python train.py --num_hidden_layers=10 --hidden_size=96 --n_experts=12 --experts_per_token=1 --d_expert=128 --d_shared_expert=0 --hidden_act="swiglu" --moe_layers=[2, 3, 4, 5, 6, 7, 8, 9] --router_score="softmax" --normalize_top_k=false --routed_scale=1.0 --balance_loss=0.015 --balance_bias=false --router_z_loss=0.001 --init_std_router=0.0156 --lr_router=0.000568 --vocab_size=1779 --norm="rmsnorm" --norm_eps=1e-06 --tie_word_embeddings=false --optimizer="soap_variant" --learning_rate=0.00362 --beta1=0.95 --beta2=0.95 --batch_tokens=[32768, 65536, 98304] --max_seq_len=1024 --train_tokens=338600000 --max_steps=5435 --dataset="wikipedia_en"
Below are experts of layer 5 (counted from 0) of a mixture-of-experts language model. Rows are named router (the router's row for the expert), gate (a neuron's input weights, with its number), up (a neuron's input weights, with its number) and show model dimensions 0-95. Each number is 500 + 40 x the weight over its row's rms, rounded and kept within 0 to 999. Numbers have three digits each.
After each expert's rows: a language model's description of what the expert responds to. This comes from a sample of Wikipedia text that the model never trained on.

# expert 0
router:507500494531540522469460359586533524485515542487498407433494507487598538513473502491459482492460504545486483564483544564534548505496453443518502513421487483505462475494575524544515537592479494484511484528509469470493467513513555485516486531555505442517456471539495535448442495490576447472
gate0:516500477526508559494515455502562512499587476474497495467520435503516524417468491434582469474511544420526526507525502551476449454470525428501548492409454473483478535485524493576510451461481509502542477451416517473513578500426466575516488503505557454477485499523501478408485494493571499457
up0:536476513549447451444503563483487477488507518540422446466474513481491496465408497553438515495526469424542512437455487456486517468462543496531483474493558550539528523499547505517554480600478508532505465494472479503494563508456502560507504483540535507461507522564493496420478544416560594424
gate1:555551441478499444484593555573479571482476543582497418498525541544577507487537471470454473488470512438536561446514458515515501491503510486523529486460479490441511465452513513571530448494544426536499454486462434454524466536525538484476499447435523484475549493541474471428467486490532476448
up1:472465496489516450446491440550474456531518474469533491524510525519521472519543485506586498509573479548438539496506466490530486579569505508579509476514483474472493550563457592501495482479448403460512540515483571539474534494516456468548405444453523482576506461457567518560519528513483463530
gate2:533495411542515550504525529541442511540553458521481551456471457511501527516523529553485488499472533494476499562471498447488508485503556448436502532412505511477552517451541461519516541513549493508452443555573589501540477478584504519489410552482462505505489401473469538435525426478537526491
up2:466461463530555524534504455503542498492471473478498464468405512515541555493487464531584506544524473467498529516461474508495471502445428509431539466551457510549505442545454491512534475515470593496500520538502433437420433522481511483552535463449476495483426530585480506537607477469480522470
gate3:433460582508453545568502483505499555524512558483505523511482470524518481573406528515505479448509517581532512463561490532575555535556525494492525543485532474549509508460509504466522528539484407483463513444498517404511545489533508476416450569430412486496489461468496520472465506490499464466
up3:512449470478537502474476528509504461468502512517516543525515462492459555539562482497535456534532527457498460539477517504403451467535477502533514492503478511467515476548503561502522469474457604464512532597491494523460486502531521572497484482572544497488509595637533507561575445553522556488
gate4:481508490525497532510463449517535542461509563446597502436463566508529506476464435536530528552475544466568423507521435495513496468586454504513515475468519486444469565507422494549531482518531493526496481459496501553534584547517540524476489538553591445537466491439458542510483515517543545453
up4:511489523470444540485413531502556537540499496474515481513493549551529504497471482540485494535496485600564431495512481472519490435540518444544579505496554500487464494497519543430499495507552493509512528519519569580543508527512485575464434439453504467525408577469493542534466405530513532552
What it handles: Mid-word consonant pieces. Word-internal pieces, usually consonants or short consonant clusters following an opening fragment, as in am-n-esia, dec-l-arations, in v-it-ro, dro-pp-ed.

# expert 3
router:516477454393460527515507522483509516470478527449521475505522480500518570528481476515545529534458488527539489517497522575473541532502547493557539515455484532453477464570517516570463492495553572505520477537545506508517397473542545479430616507501391511576494489487550534444480495457527510549
gate18:577437519496492489496458459535489554461499428456405563514538450477500444409449504540588469496516479488468421548518497529511468490525518532511481408516539481476415501515530512490475470416526538519468539502494482516506483547477492480549494474488558561494498520540519597499534553548448528499
up18:457534488518563505527490470522536416506510540513504489486417503545496467515525550441457535558511517532451514506462461397483473556428539538504466553492444536542512477498497520559557492607385520498536480460495488524536606501503528482449486544542497524516466492500445468539495480516448509457
gate19:497519469428499559533414445512504533504511474429485534472537553474504394528444592547476469516496528567492500516502519488510527463505507554505484572562532493530499461491502422497496493477561502496486540545453466404514444503476545563472458555518498527555481515434407514491543536480541514517
up19:574495509567478494524510456512525546530539419411532481541541520536544474508453521506507559453462551540526444429468515459505516489533550529467519521482433525527495489499532494482565588507570522505457492502493474547519482439536473503513459527560413499549519560517563486427518505472569475422
gate20:473520503471458463546503420405414503506547527538456532456492476469544563515424439455508480495458494509535530400513492494498534443509462555460418473468495478430555518466515546566449504475474486550488468539548530479504461492487592448487515468543539525525542510546487528453505509479434481524
up20:532553481527541533508477529590573522540483490506564456518522467468408441527551560510486482514494525515524501576493487509488516496463495537536609549478512514553426450564492510440545437537476515463520459564476470459522487588459471547552493515513469483497480497463497506473436483504604513491
gate21:549456575526538510561515465512450512449528483458404486488473470467526472485560483490498473478553505439498550552461489537461546454457539561484519479484491476513457587482432477531492435490576500522571535497539537510497524506423456563501530528554569455454570473495518571527457507475540524470
up21:400461529500495503572517423490459574507525531514555540484513507481489509551471521508435546457494473531483530542561497560494505574509493492471467511437535484489577428473530532439526465474456466520487456513494483477525488540516525512560386472548418485532516541469500441399540502468493507524
gate22:496528518501467482476506423564466528417495476567559522503523530481532451481577539530460493526505482515502516481508499459468490456539499570426513519437472543543511561510527488458533484496491484516481504585575558473427486485552512515473509482467665540500487496489503470484548525416512485544
up22:465529501485558590536505544512533469515525485452436453497458510408505454506513478490557445530473526478486455469486482482527509523443476380533502447553484445398506447435499450493530493528467552505489541456466504535560483573489524447490462452557471458482524559555450502482478475551492514471
What it handles: Table and list separators. Table pipes, list dashes, colons and the prepositions of, for, on and by inside tables, infoboxes and credit lists.

# expert 1
router:518480478496433552437454498540532485469551528466481497502556452474500505576586470522534514437466488541503498512558456538479510567545471448525525473471446583450500463508550545501465479513491530527571478511529461498464436549464444470432485491507486384531435464534526529529469584469516509498
gate12:536438547529502544513495502550482489457482491519523457474459453516583483541499511520578512525529491547564483452505541405521496524524494447439548486507543494505563570585462582524477506528511590412514528471551467493545518512488488551434524479440496522538525490559492495538448486462523583496
up12:525422561543489465465518484435477518544510511508412497527485492484473527480473513508462524462473475459481528412488608537557590515524485537574477493560521548526415552501524442546499500534574432528532526505466522485458475482469500432589459502493481519490470492524473553500466538472462442487
gate13:576547520481521609515535538479537506517528482508486560484513515529526590456508510573534444494403541504513511420502465562411601452467496529478506446476498535474524476534555528491488439487501558521481488485431514482544495491543494475400482542500502535498482482509497506510456420490514529467
up13:578525513546564574459524444535429497502461448515487486495452526527547507503515518528479486521512496515513452567493529513539527476538624502424536539547497478421537462505484504588564492566485469547438494522533543483507490445489479492497406505512532544494430505503494535421478525477466446487
gate14:499496471535494479516498495551478453527470574464454493627553409456513474524509548529514565474507503473485443524486525512507507448496543481534510514552439483489447457457457461451490513526482594509488513542477498579487465537461600444477480517466486485471438536479601426491496486493464533474
up14:513522517495482491466463473512407459503484497491488498510483543509355515453464482559486529536441470499488475410557458475536489516476530498502457470468559449516464575426489565503494471573453512464519520465412521519429473504407533434439494526514493502475483553543528473457514482495529483508
gate15:482432430445537538537487509552474467534525460510519450385520517486547513563492609508502463427522459522512512489512577469532457493454548508460542485512477489495530466483485531555547542532475434475480534493515500534539531559462481460477490446525492574566455515576543480545488557511495503571
up15:442542476552507429465469533566529533542513509510516504445529535465487478475506533487495485427549384457513541493471453438505496582500507526467527537418523539508542447468504531445458537566512470486491486498458507507488484476507438411429589425523448532507508470504481515489457432525506545484
gate16:514492427411449500548518467521538520504482519390573493546524486526481495534471560496481417532437501511507518508515452545468473518543507562396496485551492526563488493542484534475438515461436484508410474456522521509495478514478485528558533440549481456494497465542503513457473542574461430489
up16:529534423551488477477474513433483516512506535472539473469480475526479485507517564430532520446420433502569458578501454517440534490564492454420451495495553491502504484487459527414477474472535526480459548497562575514420497416506447524486505509526446427484486468564487525517496492525443474493
What it handles: Capital initial letters. Single capital letters opening names, acronyms and country codes, often in tables or after brackets, as in KAZ, G-iovinazzi, P-akistani, BBL.

# expert 10
router:468465493472436552440455458543480462463535537473505525467560493534509523520574455437508525426464461525540493531560481476502532549536478470548541453549459539411456458497542550514467532529496553539548466516496461461485462538505467474454500550534478365533454457538492541524478524452530480463
gate5:524490473543496479460485503497448424413496566472456484577494475496569467529505478481486549536489441522445499437506426538441462413501535500440556577488505527504477529502453520564494536503494544549609510522471559462493518440559488505493539477527542536480453499481517518468546414478501517473
up5:465444539436505500531525538482513529468473460552594538546492449495496495507502527476458550498540492464444554467456588504555498420509494503561586526506512479486436587523547539471455514541486523579502452487541480491470447501451431514441507470532525486446465566472518525494532474547522489422
gate6:449491472555499453457466492465565458457469517589604523417563506457470523516491513499562492478524510557491561512427566536463543521517522470511536486510445533501448441556480509537505507545523469504498497534532524514407488500530549551585522531455465575461471445504555517542470488502461498511
up6:496552439548541543528483489481511520483449531444567484510474525522502583483543497447535428547485508516446465496464510517470462461462445453415503535532474473513445496523540555487436459468525456512449481616509489542555549553509429460462494529570491499496571520496502477430536476466510526559
gate7:445553516532497507487503452483499540545573544515464525563551519502499570550566512473524535520593519479488500514487478512467496498540598565508557439502491466443456489543459557504512473452562533485485501521561487529539454568524447428503512514534571556518505524568568547478521471505548433484
up7:524492552462430588472506494485508570502561424536436466523491522519434463559602507518549526469482547507511452445400463471496519459464469507517529495485512515494480562464420495475450469463540463478479431479515491535507527498517480487529461518525480521449481437586474530488493478427562501451
gate8:505539478475444460555470528504533492527482521498425492549584458472527597467499501469482510461458468505523493444501501538466535476499488513500486558573525483427486483468553445483504390479546569509470520555445440510482508505509501494576475502490474530468542466525523580504586524558579511431
up8:538493511496540513492483494524534444529525483516522473521491539525508492552408525515555455403476524546560435597556523546504557534519600569472528534528518482468466513508487448581533584497498514529479505458498537541469466491504510525474534462512531511492453532494540540497402466500396486508
gate9:471487492498448477520457505512425423497490454464480519519446476512480519560508529506514495550520541551548496451512447483462540486545505524468551479436534432474558444529534393541530510420513483557485492533562541472466538528505437493481466547481444521454440547596570462526448502466525464499
up9:482524498477473515521457455543494529526476542491460420524494476463490488598484538464476586568447439551491504476521594523524479472587524456418466439511507464490499422525455503461529474528501460500498510483506516515515554545474467542482425514509539575541444477490428452473475458424499488539
What it handles: Word-initial lowercase pieces. First lowercase letter or short opening piece of a word, usually after the, a or of, as in ass-igned, stud-ents, pl-an, h-uman.

# expert 9
router:518504480431421513517502500565501471453511531453569502491490467556501534537551417431503499544472482522586467493591465492502546525514559484537496449567448531442515490496530489475453424523503531544481467465545502468420493499569490468402505500540466499576497501560551556506479523475503501503
gate12:508537453537448567455541580562518470527514486496470459474547531440500546543511545497528611493495493573567524492450457388482516489504483470543451561493466557431512536500511477463440486432451540518466526481498473499514486465538487432469505507441486557519548502487529495457514454449547490460
up12:475510501480547553541517471541530479488610540476488577482462426426476573485486486458503461558470468512463522492615535462508486514552489438446460465513527454469577513491490471502555451511513508505487499485581497530494566525516509473547583490521554520532546437526510513491535566527453474466
gate13:563509488481505499584481511494527458520481541485577480468450561509497486507519429442452553562450571451524502517489541554524506453507578611538452477557502526461484522464455495546528454480472481548435515563466429467520530501511542510537442488547511528524429527549496528439457488550520503488
up13:429470464580525572521412465511510556484479506495442555538491427507509531511498556537509472484490492531463496498443417543472488478497487493500474508494516481552544461567494499500476509538547417551505589468508570529539472450508520462482479545435536530434519431473498465443569477493537487420
gate14:536532528506455585374523505539479453524524507498501530494483494444491515466475528532512421464495463375500483530560504540472545497476471487482562489455418490515523545516498418534482575524492489502513492553488538495441494552492563496434516466505420532497504503460502464526498409533494533547
up14:471560482439405472469531439514467503412543510458406517522554523487454413487516610474480416484438508437515501492496532503451517456460505530472490476453480465542491547502522507519516419471499502494520543538499521456498493518514560476465508493439485505539402475478509446470486443518456531497
gate15:442510459422455481600450516588545483510479480518474523468391454477484503516465455531488459470508504494558460546473427557487565515575491546517513504544516526608503529455475457527423443459546496461525535518514503514497477513513454457488463477540468474518466524507475479486453409493500499522
up15:569540406561515461518449547486500579573453558501506541463438476525511544423481451532477503581492532483500494443504422541500509461507494504478492441480516520361566472449560498467472525451480485482578472514506502458485509476486489465485542518511503497500490490521542455554450526480530537473
gate16:458430474485535505531485474539512484451575426479521475484507467493477454475539469508551460515455412485514557432470494558489491562523503495559580491422513506536493455450480493489469523521455455465471531434463474479564525466503485482562520432504415468502499510596575516475553500446504561488
up16:506528533398434558466553462455546509490445546480507462528486524471621516497529583537464537477524464457534496514506469426511442529501498571455481505551491416486507539490507522490554549454510544586485495515577471453447498514485541560502501547421548505517493509460506510472526516497546501499
What it handles: Line breaks and punctuation. Line breaks ending table rows, paragraphs and infobox lines, plus sentence-final periods, brackets, quote marks and == section markers.

# expert 6
router:473458477487450514423391430521402507489495514520501498458500498494543481542538490479427552507410508547509506551549493480555532550632459418523546500464458498527433469489557541481493496494457519455474476509524459543482511540452551483494542490529494556529516452537514502502506534490508445488
gate12:471497495499476521540452533505492503421499457514509508474476510539514449489485466595523474476581585514509528434466477475504541524555451457584563567474542423489449563464557476549478475442448510504569504554460473488469540468520467519508588520433496518482496501469515491449466493526571522558
up12:483515522475475495415505461537576493520513529471471470532523478451489466583485513539440585467519460470461548484459466481506468582576502515563540542522534422553477541539475577502546475469495440494489534541524465558515466514493478518513483581591505531559502447491499462421512532555508512493
gate13:466491459545506506556537519497482540464464549522526569427484433487510477510519459529464487483459498491434465427494576487429436549515469432457514431533517517448491489522556572489476542548428462412434482488488517460500522523560508441464501500495510479445467444523519536561475485567486436496
up13:506525489496526489538421497380468508497542480494459548515428522549512496486492544503547474490551513522542494443516442523448437509538541528482529444494539460496452413549532534488475470540571450436493557456529514474501503547483568486495541559489620446513511427449486536508500504482501492455
gate14:520566517503436533529596475536530522488433491523502528463468551466519532546549480520449560498503450487592544510489565482504506472520542528514435441533556396479514439425515515500531419503531484476459504472460466526459490580420498467544524503530461553520488446522522497484461539506498550470
up14:439476543497514578531475510543537459609510529477478542488503474496503481528465523446572428465455541537546480500571493576507566515514455482505488543527459551475526523459526560533463527535474539544477508409523543548455503462509535533514530412538479442474544526487516438434537480550473480465
gate15:540452471561491496489471553536420507435505485481532484532539499454463495465522477472456476560495509531495437552510537500544461466638556484473516447538475435485505493459478461498520487480524517477514541497422510431565518429419544490458538523508538550512529570509510526462485557572536451497
up15:522485525469505444516497506474448515545510486521483475447428495566503526519584503513508488393496502467482536435430558585600505468458505552472473521486472537491543512520525556490507518520512429509519449565515498580498513570476437478554459454434459506479453414538483516501507513527509487442
gate16:521471475433429538582526483511441500557515449476533564501402534451529462449495421485485541471467390498486509520486541489499515494439470473458469512511474467534499498479465510561448490480495489543468519543437542564491463590514481505565503540482515489498520503536544436508538468390496490497
up16:541448493464465462522574543471531544485566586439514500515524518527460527491492518427536485496536497538573512480584533547488449487500517502460503511546478454517493506484428495605574489486457480492522493520464520515470487481427521494494416486495426461491570476472553584467502479510493441417
What it handles: Consonant-led syllables. Word pieces with b, p, k or th, often right after a first letter, as in h-ap-py, s-outh, T-ail-s, s-us-pects.

# expert 7
router:507463451514513510532496486507471386494594532506454514450554458496503519448497459498417473495501439517535526553494569477565510470519503508500506433490495463472477475586474503531454422491447520593485465565507505485474486526544430487523493495520454512481491507535517490395493476473569427555
gate0:478457524523447518504515546562553487589477476464473497466484521443507504527526396520547504554441469478459511540474562565507476507470476590501489487464476470498497494517475476478520532528485396578466485593554436485492426540533518527541514513472469436418489464494510495508524534570462476478
up0:415506486529508518499498433575508504489473423430453545526506556526555511522504485534555513547520463454462494436546465479572531465441547514548446444478454421459491422503464468510449526536523528487519462480513516449503528453453470560438478483544523497530537532516565540510553467490434491565
gate1:480485552497538473561587459519564459510535543469488491523521461498458397440510477555503406501505493564539506501539446526535460552540534548497534530477440546478608503488492473497531514496482495506501477446532518560545523466455431502474581504452549512481473498540530505552480461528550420520
up1:524485532486412435473535524542474526504509484489440504482479480492458486591514502451489507542554520518492489443471523510571423483517482477558576506430470500455457468448507492474511473523489419539561511550485554472483498465496513483528458459435451509395501496509493473469583557439582481556
gate2:457451530516563521508467496481469417511510535475577517456483505447516427491526502492504489439564475499463481533449496613460508497540506499505428538469486534494518590517518443485532454512511503505467468524555467569471526554519541576567512585545454550463433558482486499482467546546545504510
up2:533565518471537533577461511527481564553487504542437484541516458519536503502491511494467450491515438542495512543560565530513501538495466497515463563555529445417457520528455497511530616593548508487514549509553494596478456567516467525424490485495506511485498558524541494438468495503530531544
gate3:504458516453494540493489515474468463556558488471466513475487375490567529465449557480507470570474502533577477407485460449458558458429550497527465588478544461480477480431476498530481430509506486505463505427517523429498574508465548485506516453496517508507520468503500517515456525476563473443
up3:531534551507477490435483535530511443434485455556538493468520512474479505500512490514488523492488453548445511494513551510442515506512455505512533542502572505622491497486478500505559492421553506450552525531466508484497391538456542450490479481439510420553502399468449537407489519499493549539
gate4:594448508532446500505553576523496521524492523474463502505484453457438507501496484492473501566463445498512515515550447506516541415526541443492474535553499561522529547529435539471508543475435464548403513414508504528469482482454481490518505557527513516452501533550544562471515549514585532578
up4:481563520438534480416499566451526437502585477501497495449547539556557501515484490541460457456527415532519430523512517553510486509528533448436485577459468558545460472475470514569457563501506479450437489461547493542503426531505519484475542501486552467547531458470446482520501509431505497479
What it handles: Verbs and suffixes. Suffixes like -ed, -ing and -ly, plus auxiliaries and relatives such as was, is, were and which, as in relativ-ely, launc-hed, unus-ually.

# expert 2
router:526417485456510522539477481514488393473473536432492451526503477509491502495436486502488537537522573507469405526517524542439502496515479479504506473552468567528495505492500523525462499546558505521542510496554408455557507629468524427474529514579502576478481482489502526464445510478520433470
gate0:532518505478485442551422547395592447450462519466468451521423451565521544484491470516540518444493492521499504552439505599547538483477464535493491506553515502471556521544547505517495465507451494518504495396497476568479554499537495465481433481515508538495461532527512434494446458523485500457
up0:455513489426498485472509500546441493527440515484468497466534492503555433393523538512485411476540499552545556568478473467504549551447423486507499482481469547535510558474575516534457451434502496460503472526472547536479523547501524550501473455520607495454467567511455480517450477496468452527
gate1:521523528468494446502445461488481476458454534448518524538504468527475443515567476479510499572505538498426522528544548543546395460460523561512526454489524453488462554549537477540480472462444518428507464547480539475553479521524594565458543476488510552441464525469550470486443421509524542525
up1:632554481521441521496517503562498485463523507448485508446513481499426486515529480458463463534455528545533510482537513475472456549545549486545506574548437453456537560472496431548521491474508558516463467452452504542533521381465523545500520471512525471471518458494544500481532518556496560432
gate2:467468457444489588487448575442455556565528477431491470535463456508549575477499529521568461556569514487515435497439505557461433494473510463450477467452498498489517460538498473435484557516477498554446460479538489449518517544579526461483470492500509573534476542575483510523502490527493502451
up2:598568501441455466501448500521564409455569546559532519521429507531539449473519495486482508460479529500531572488438533539529554461515500499409475501513480502470477465472563540544509482517544437486517513505515505536473499531498499484448529462512608501493511435436503473527495561580518541504
gate3:444503377473491531457508507499490544538502476424507463455505515537482517465496475601534441514433579515525481546496424526481507489600520446443465522458562572440512542477499452466488548429478482495458549520559545518553469519560493485525465509492504479478506456507531535484522480533490453472
up3:532520479519503487541497451532564572432514602484502462502475536537528484540463461523482481504458525530515531460538445511461503523418529548523493485482495491502464459401561519433555489510527501480524530443522556509560554525574521432562453503528436443462468494449529481558522473563531444533
gate4:518503516457540467478471481512481495519484485526460514536462457461570483506406457527562497457504475505456486459481478468511474505497479578490477433437459530481542495483360572452525546570461508484524509516463478492474462535446538418510559536469437494518515476561506538488414505518485462584
up4:440525546506529487492519512409490494455534531458551506479524519505488509563469497452502512490501511468515504457584430520470496560490507470519530536501412601513498473520408562477571485511492517481437545470513546548496445486443524447556491474572507516579507497462533471482493381502518455489
What it handles: Vowel-heavy word pieces. Middle or final pieces of names and technical words, often vowel syllables, especially in taxonomy boxes and name lists, as in Act-in-opterygii, Le-e, cy-an-ide.

# expert 5
router:504479470457482536479432464554462455457544533451381541473553547560534504472561467485491557441464506508498472496516485492549522543500448506524546474556476512477497414557500522526444448514452548590551442509507444462465472550468532482479561492537469437518467480558461502495462523447516490460
gate18:538521484552535452499501416535521430522576529515420518511481487530514495516536531476474566498468500517497495569466550503546506521517542470527568521469539401510563566617445503508489548523456506545523483553449440456473491479477529482490483494550561485493512551499511496521534547457524538599
up18:454538520449508498519388563466473490548485461546561510463527490503552488505503492476593465445481499495514523563497503582463533471604458486481486543512499513530543498456496520478470495429526524507530469432545460524458539540550572490520421518433481420445514442524479498485534454528480536533
gate19:488516480496488541511435521485521483492484481444433540470549501507430465497524409476490561532496537547439398468454509458504524546565508519510553501467462482503556537545481560531473528456531536448510468482459540496519438466471542565489480509503484509452482453509533479616456441409464445506
up19:466480499532477458549472486572505486521444475447500530443548527470487468442452523490520539508503457558479508537536462518486543495570473521492434458479455475613493513437507509548474601489532524486513488555500526549519487582452532503490436447497449490494551433452465416548494540462463566504
gate20:490532517469527483480547458461494491424501557432517484390510490525492519488491535491449550529586521515444556502502431454502500555546507544521472381469557469460524485467473524476477502505463586539462434465505464542480515425464512464480429523528488549487484464566487521554557474535507497476
up20:535495508504495403544547519475436458508428395500496491517485546521605444408490495543518517430497457527511494475507458492516560500464509546506515475565541547486489431454467562494481527529480479449524540476535497430497505543501497481405463444490559503506481508549505565494448496554465471507
gate21:460453550447453524495516501492570466493427471456498535466523461580536503469480474500479504485597464499413503539451481446492480467519573564519509495445502521418468491445502464436461479466511481593552493518534460477437536512486499431428475501493449496493550516484505524468506444460470498586
up21:515423529515432459425542536501541541531516495456480480525435441496469496527513537507447519520530496549561520491521507480540439518566549497468486542553543512551449467458483504521507516507599470543503476501465477474405443566522514591463433530479422482500540428549558459484495501493465516485
gate22:485504531422474516439425538439480478537473468510483538538445567438535569490568542480431568516477489507535447503487516485500536507507519480490556439508523471513514477562479540501534442553491467531446551558499524470503358505525432490492535494477487490479515462543505523480454478521515406451
up22:546507527422479521512432511507555525557480531525522532504427559486526450449516607427551528460528473492569459479438489502537480493532493446439482471502468518426541501496482489549485513546467471526545461566510452583517499537455474547457459524493558537442475515510492502429436492484524545443
What it handles: Name-ending pieces. Final pieces of personal and place names, typically in tables and lists, as in Samu-els-son, Jenk-ins, Stephen-s, plus name words like University and King.

# expert 4
router:426483499427462545514513514463473480436585499463557511528564446499591543449491447480530548547491489485561545499460470498585521483524525511542512471457479525466494502531526506508477495494480507577555456517523493504535443494570456429480561580493434471517437440527473493470471570462527483484
gate0:556517525486516530567571456445496502444520484522487573562495486497570518560514506516464496487476440526470482554515530536487506547439529556557484467556587483518578522527520424512533476493526568457494531489563531520517542536472532502600531495458482502471492503554524559511427451423455482515
up0:454464425511480542460548576528523503419486489489521511449434456543451539502466475514469461514503498492478450467446488443456479504533496528537499548501424503490432458506433512403423489508471494550511556498493557543509506518444489513457513462492384471492454526499467479463480513599518463457
gate1:528518488478569559534454525499466460511503480468448489479529484559464435556533535452561434502489486469499503512439479458504543441549534499522492437517505506522410561431488483510476499460467445471488416507505482463492574504487465518436482540454465463514495431498596500560441582480465555473
up1:459471553512493513447478537493574445512546513569589477502514476486562621484461504534440495545466481465449435497484490474605504468528502504515533490468475499467476411547562499526522490404470557535528489510563442526513486563498544486435466499529508491504490534469505461508536455513553475480
gate2:471464454466453545516616511475489546486434532488578474465478504526500464531500582490560498485494476569562524527522558506536455526546451518525470542521461482559536469498497560480550494599464498437437566481479584477475457522520530510465526481511476464451477488522502510464463544512412465479
up2:517443546435482498469482599459475576491464514503477499440511514447436457498484603518521486479512458512565499485462463541540481465520521443457520483543520508493492528494480498504474465451503484474522500454439506482439576517480525475533501507481504528447412469540477452533448608543610541504
gate3:481493533524454531515518526500449440463491409371418547513468461564485504507525520459441510471583485505485504496516519507504508475466467458413506529481490549523591495474420492627511511494554474552527496507532545498468500456554530529480505485458468486493474548527481501509474562445516544510
up3:571489468469452516566519480561580502534505440474523495475529503588471425437536441512513533472467484542501503463547537552464531498520480584489451516505473511499528501538536440436533508488491478467574523514414544535506498447555538464440516418510560516562496552499527468456516547535511523450
gate4:496514504533444473514559497512550535490470508551556467526539525513478536502517448459519526508496505505488497459511472580456475474499556545524570547510447415488460510506484546413535540510512547512488507516552540511396522493469516475560478509536564567503452515598493394450503512542594527491
up4:462508498474527511481532536452551449503486517475513471510465478468548477485466465520546453446452470528480427522501529466510468490491529460484570453528575561479517544507490489481473474473490526500464535527528389478625498590481476583512525454520447513539560447478463598498554478504428493498
What it handles: Commas and common function words. Commas and the words the, in, and, The and at in running prose, as in Rio de Janeiro, Brazil; In the fall; moved to Berlin,.

# expert 8
router:420480472495455523441431476519488471476545537470468467482572479500501523537569451435466560440461457508532516520541510487512536552527485442541551468504458538446471465527527531508451481524521532590537450540534467432431477527527484470422504532530480475549453464508466503496470514474532470381
gate0:572562459492460528491488543516465527483591438480496504458476609500516519525451548495501479475443535498547495557500571477496446479471510493528523486431545512453534482511474432547542475571529524540516517534491490430458422470482494427464491478538465558560496535401484518449510477515438525487
up0:549522432503556558439467448440483550508457564526545476465443483461517506560529493540499545486508479479546545463476510468517459484468511539581525546569458534550490460514493426503488503513501534477482481559510421481498532507406494543557460513514539549477447563522531588434506544560510490464
gate1:432533482538506491523520548512466427509506529536546490509499415532535440475495562434504516511504575534459534503547482480599491520475500571487505477510418492429443512575480560520466438475537545505461495458539471545408562469511511507443457499499529472444527545454559500506480511475549448494
up1:525472508521457456451506567534450462522489407479492486530499466434508462399536492505486552509475546585474529533525526474567517486475469464486446565420466501500518473485500560528437527496564531477602475497495594460521505499504545565535488526455502516462532461584486513502542452533475509483
gate2:500536538519513476564500464503477590481590549526515523461501524507569545547519478498496504554483516540513499451447477514499576526456548519423512462539453586492559509551423496499509504429480599595486515464579445515458493490472480524497536480489506504490439463493460512514511504505504422434
up2:483531502519512458486474401481470489513455602461465559456527484541456553516368524495467441533510453504511519549502487529511511487502499462515500512493463439557522543440545458588578501509480497459530526520568506527516483451415443547497451457495481475510551523474542537456539492472518461457
gate3:472574520538452422535475516542529493446520561530449462491456523599567552526436478488436528584474515425482459521544533499525539507505395456528521518535465514438527487524439551462477471518506444489476554483485521518472531468558562460487517528525451526484501539461502476516552506510555457531
up3:444505544519486501481634461530462602466488562529426528528443614518532506544512458492527522533540464470507427445537487509543506486549524527521457484462500427551495501476529578510463523520478516470507491506471580501458470509463481534495553484497464440539542556496570476484493489474472476517
gate4:505519425467490474472487488581525484548526494531508549456499488461491507569574464549479540492495522473490498525436449489474557496467496466485623506461469449421537467505457545463530501467506463478494508528575526543485516518486473519584427485557514559511437456563504448475600480452513520521
up4:459502420508493481565504488495564524493588480502489506589555466541455534635552512497545530558494489466521544534515443511493510544522580504468611577481528487463443489485486488487482457467470503473447551452504572562460460477526484483526483465510469502486496440491484513484459501466448515512
What it handles: Adjective and noun stems. Stems and suffixes of content words, often right after the or a, such as fict-ional, mag-ical, New, United, film, un-.

# expert 11
router:449478466495470511516481466543429457479496546470522543514514460482531554522554489520511568478491461517589530505557496499489467527536558515536520486455489562389501487559543567505469487582565539584542447534508483523462499530514434507454486518490475468565434479519466550525480572492526451432
gate18:510531508472517483488606536519555527482461532470508455505542479405485470482490576554538472437441560567502515560496468528514546484429474545489470455474485517531522500523531433498472474450497515514467511461517543491472509545447500529390462501464522497504443484631478516478516560470542535477
up18:539517505543510484521559460514548525477542541549537471529547471436487485564456549543468505496447531514505564500489479515504505482402489524474494433522574389491538508560540475441457518478454522509484521490546529485502531565539490472421524530484557448503553509565478455456472554468572545433
gate19:524504493470569566512475446504472481489506524483489524482550498453491525527562447482561578556521472509568484508541561514505514526462593505487538555484465463548499511476483497505512580556410470529475552464532507508512484574478477499517481518466600453484528508478434431424571524485562550536
up19:497507464554482512492494542550545486541473452494557492545423522507464544434495552533548533492501548497406522528515523474470519399564432541510507506446502512507499523525442518546583446461510453502472441493482537445520477468483471519430609500471451540511502538476545534479532484552477427461
gate20:471403515414481565534517473560582519487454501493459520461508455513459505506538489469445532544476541519510502440517520549452478478472483480461551571473537499471473537512503528471485436500467486541511460480521474519507486544479417510513564538390609574521480500503493451524471502418542478478
up20:518460491490458477506528552548510569409463563507535504523534520459431492545446537553437474548439557537494464554511514527473527535477472546497518540486454528491515526496465451487454458494502457503487481539497541529574472575567427482441551575421520528462510482518477451496413464459456502513
gate21:534608479472511507599450496521471533492513485448506548530489479492579530600546478495482540547445528476463542455482488508456542495521501506494587530526487530523491543455479457516553505522518550543444480491426525512503504493474523481459507482475459567501459497457488527405531456503575601461
up21:525415454506549447540488561495610505452499517524484510521582471494512494514508489493498496542496517528511500517481514514487508541525471524471526528521509508473410485498463536511443500588439550501474468474462527505414482480589465453513571528476475507397425479469487527493464434577457514572
gate22:455463470453560488487479525532502524548460554525585468459514514516513454450519445561498553570521468485527576472524486477434466472640499493527489441476544565502523539520583464520525494582552602523489487454531501526492507503478477475536514497448476503486457539508557477537472464478475525483
up22:550501467549432480436497517448522508440517474510446524515525489496457550535553516502485489472400448520508482534448486484556395511463471478543509515508523486515510465435500515500430548497471575447419497504485500486497393531550485509499508514432545555482554483418522542529496491550489467583
What it handles: Digits in numbers. Digits inside years, ranges, percentages, addresses and table figures, as in 1895–96, 41.4%, born 1996, 485 Bayswater.